python train.py --n_layer=10 --d_model=384 --n_experts=16 --experts_per_token=2 --d_expert=176 --d_shared_expert=320 --activation="swiglu" --moe_layers=[1, 2, 3, 4, 5, 6, 7, 8, 9] --router_score="sigmoid" --normalize_top_k=true --routed_scale=1.0 --balance_loss=0.00379 --balance_bias=false --n_groups=4 --groups_per_token=1 --shared_expert_gate=true --init_std_router=0.0114 --lr_router=0.000565 --vocab_size=32768 --norm="rmsnorm" --norm_eps=1e-05 --tie_embeddings=true --optimizer="muon_variant" --lr=0.00999 --beta1=0.95 --grad_clip=0.5 --batch_tokens=65536 --seq_len=1024 --train_tokens=336700000 --steps=5138 --dataset="wikipedia_en"
Below are experts of layer 4 (counted from 0) of a mixture-of-experts language model. Rows are named gate (a neuron's input weights, with its number), up (a neuron's input weights, with its number), down (a neuron's output weights, with its number) and show model dimensions 96-191. Each number is 50 + 15 x the weight over its row's rms, rounded and kept within 0 to 99.
Before each expert's rows: "comes before" lists some tokens at least twice as common just after its tokens as in all text; "raises" lists some tokens whose logits its average output raises strongly, later layers aside. This comes from a sample of Wikipedia text that the model never trained on. Tokens count by the router's weight.

# expert 8
comes before: " | ", ".", ", ", "–", ",", " |"
raises: ".", "-", ",", ", ", " (", "/"
gate16:80 50 66 60 47 42 57 55 29 58 44 28 62 55 58 64 47 78 32 48 35 65 36 29 63 59 38 44 51 65 42 45 57 43 54 44 53 40 61 47 63 54 38 46 54 64 42 54 52 63 14 51 47 69 38 53 45 60 46 34 67 28 45 46 43 36 52 35 54 30 53 33 29 43 53 30 39 55 43 48 57 37 82 50 18 18 61 42 39 43 28 39 59 56 38 56
up16:51 29 50 19 45 42 40 61 57 73 56 76 39 77 31 49 54 06 27 58 66 55 62 57 71 55 49 54 47 55 34 45 59 53 86 86 55 63 26 22 65 49 34 59 33 50 76 39 34 54 37 43 73 63 62 41 43 57 62 57 45 55 49 41 72 55 71 44 39 48 52 49 66 58 32 43 43 29 69 39 64 31 68 25 35 43 21 66 51 51 40 55 34 81 46 61
down16:19 30 74 55 48 51 54 67 55 40 40 16 64 65 39 73 43 58 36 56 28 61 59 50 53 58 76 36 61 52 21 60 58 48 70 61 53 43 52 55 36 57 36 66 75 56 76 44 32 59 49 36 40 56 44 58 15 53 64 35 73 61 51 42 52 49 39 48 41 46 12 50 33 56 52 41 38 33 43 32 60 30 57 43 50 40 42 37 35 52 43 58 12 58 53 51

# expert 1
comes before: "\n\n", " The", "\n", "The", " He", "==="
raises: "\n\n", "\n", "===", "The", "-", "A"
gate16:53 32 26 72 65 54 52 59 93 46 36 58 42 70 56 53 34 69 43 54 62 29 59 58 26 40 28 60 28 26 43 67 46 50 69 61 48 37 51 52 47 45 36 58 43 67 60 61 70 66 50 49 48 46 61 62 13 47 61 53 22 58 42 11 07 73 44 23 57 46 11 52 34 51 54 31 74 48 80 49 41 50 33 46 35 68 57 51 45 66 52 35 52 57 46 60
up16:39 27 54 57 48 17 30 25 68 54 64 81 20 29 67 54 49 70 57 35 58 60 51 60 18 20 35 44 55 23 41 54 40 47 73 48 42 51 57 41 42 21 51 70 31 86 49 25 46 43 59 55 22 32 42 70 61 46 49 57 46 36 48 37 12 51 35 57 54 79 71 21 47 70 49 45 38 42 50 66 41 31 45 34 62 59 65 45 56 74 65 32 31 42 51 37
down16:45 86 56 54 71 59 37 31 67 21 71 47 49 49 40 63 79 47 59 34 46 48 48 66 52 64 42 38 67 34 30 57 41 55 41 63 38 45 63 16 29 66 65 32 55 41 66 46 59 33 35 25 59 41 44 36 26 52 33 66 65 58 31 51 54 40 58 51 41 78 70 36 27 59 57 45 40 52 72 72 49 77 16 50 68 40 57 51 74 42 54 35 87 35 25 36

# expert 10
comes before: "1", "2", "3", " the", "4", "5"
raises: "1", " a", " in", ",", " and", " for"
gate16:40 53 40 38 21 56 46 47 31 95 40 71 31 63 33 35 21 54 67 60 43 39 44 62 44 35 45 81 41 48 61 52 50 51 44 52 28 39 60 39 63 58 57 42 56 41 52 53 47 37 39 75 58 28 37 54 25 72 68 45 47 93 49 42 30 53 54 65 48 20 72 24 66 23 51 44 33 70 25 40 53 41 43 44 59 75 41 47 56 59 83 65 43 25 55 51
up16:68 63 60 67 52 37 50 50 56 70 51 56 57 59 46 37 52 26 49 42 62 54 53 63 58 49 56 52 46 67 52 41 59 43 37 41 72 33 47 51 69 51 50 66 81 43 47 38 56 78 48 32 35 58 84 43 59 56 36 59 61 64 29 83 52 40 27 55 34 67 32 58 59 52 32 31 75 74 30 71 53 64 56 60 43 56 66 40 75 56 46 52 26 61 50 44
down16:35 19 62 60 41 58 50 56 46 29 25 78 60 43 96 48 54 59 58 75 72 69 53 44 35 56 72 73 49 65 47 29 49 37 69 61 75 42 51 58 35 69 54 77 66 69 47 74 55 47 55 69 55 21 48 65 61 39 57 72 66 30 60 41 35 42 62 53 32 46 54 53 71 38 35 40 29 30 73 41 40 40 43 39 43 43 44 65 54 56 50 59 15 68 55 41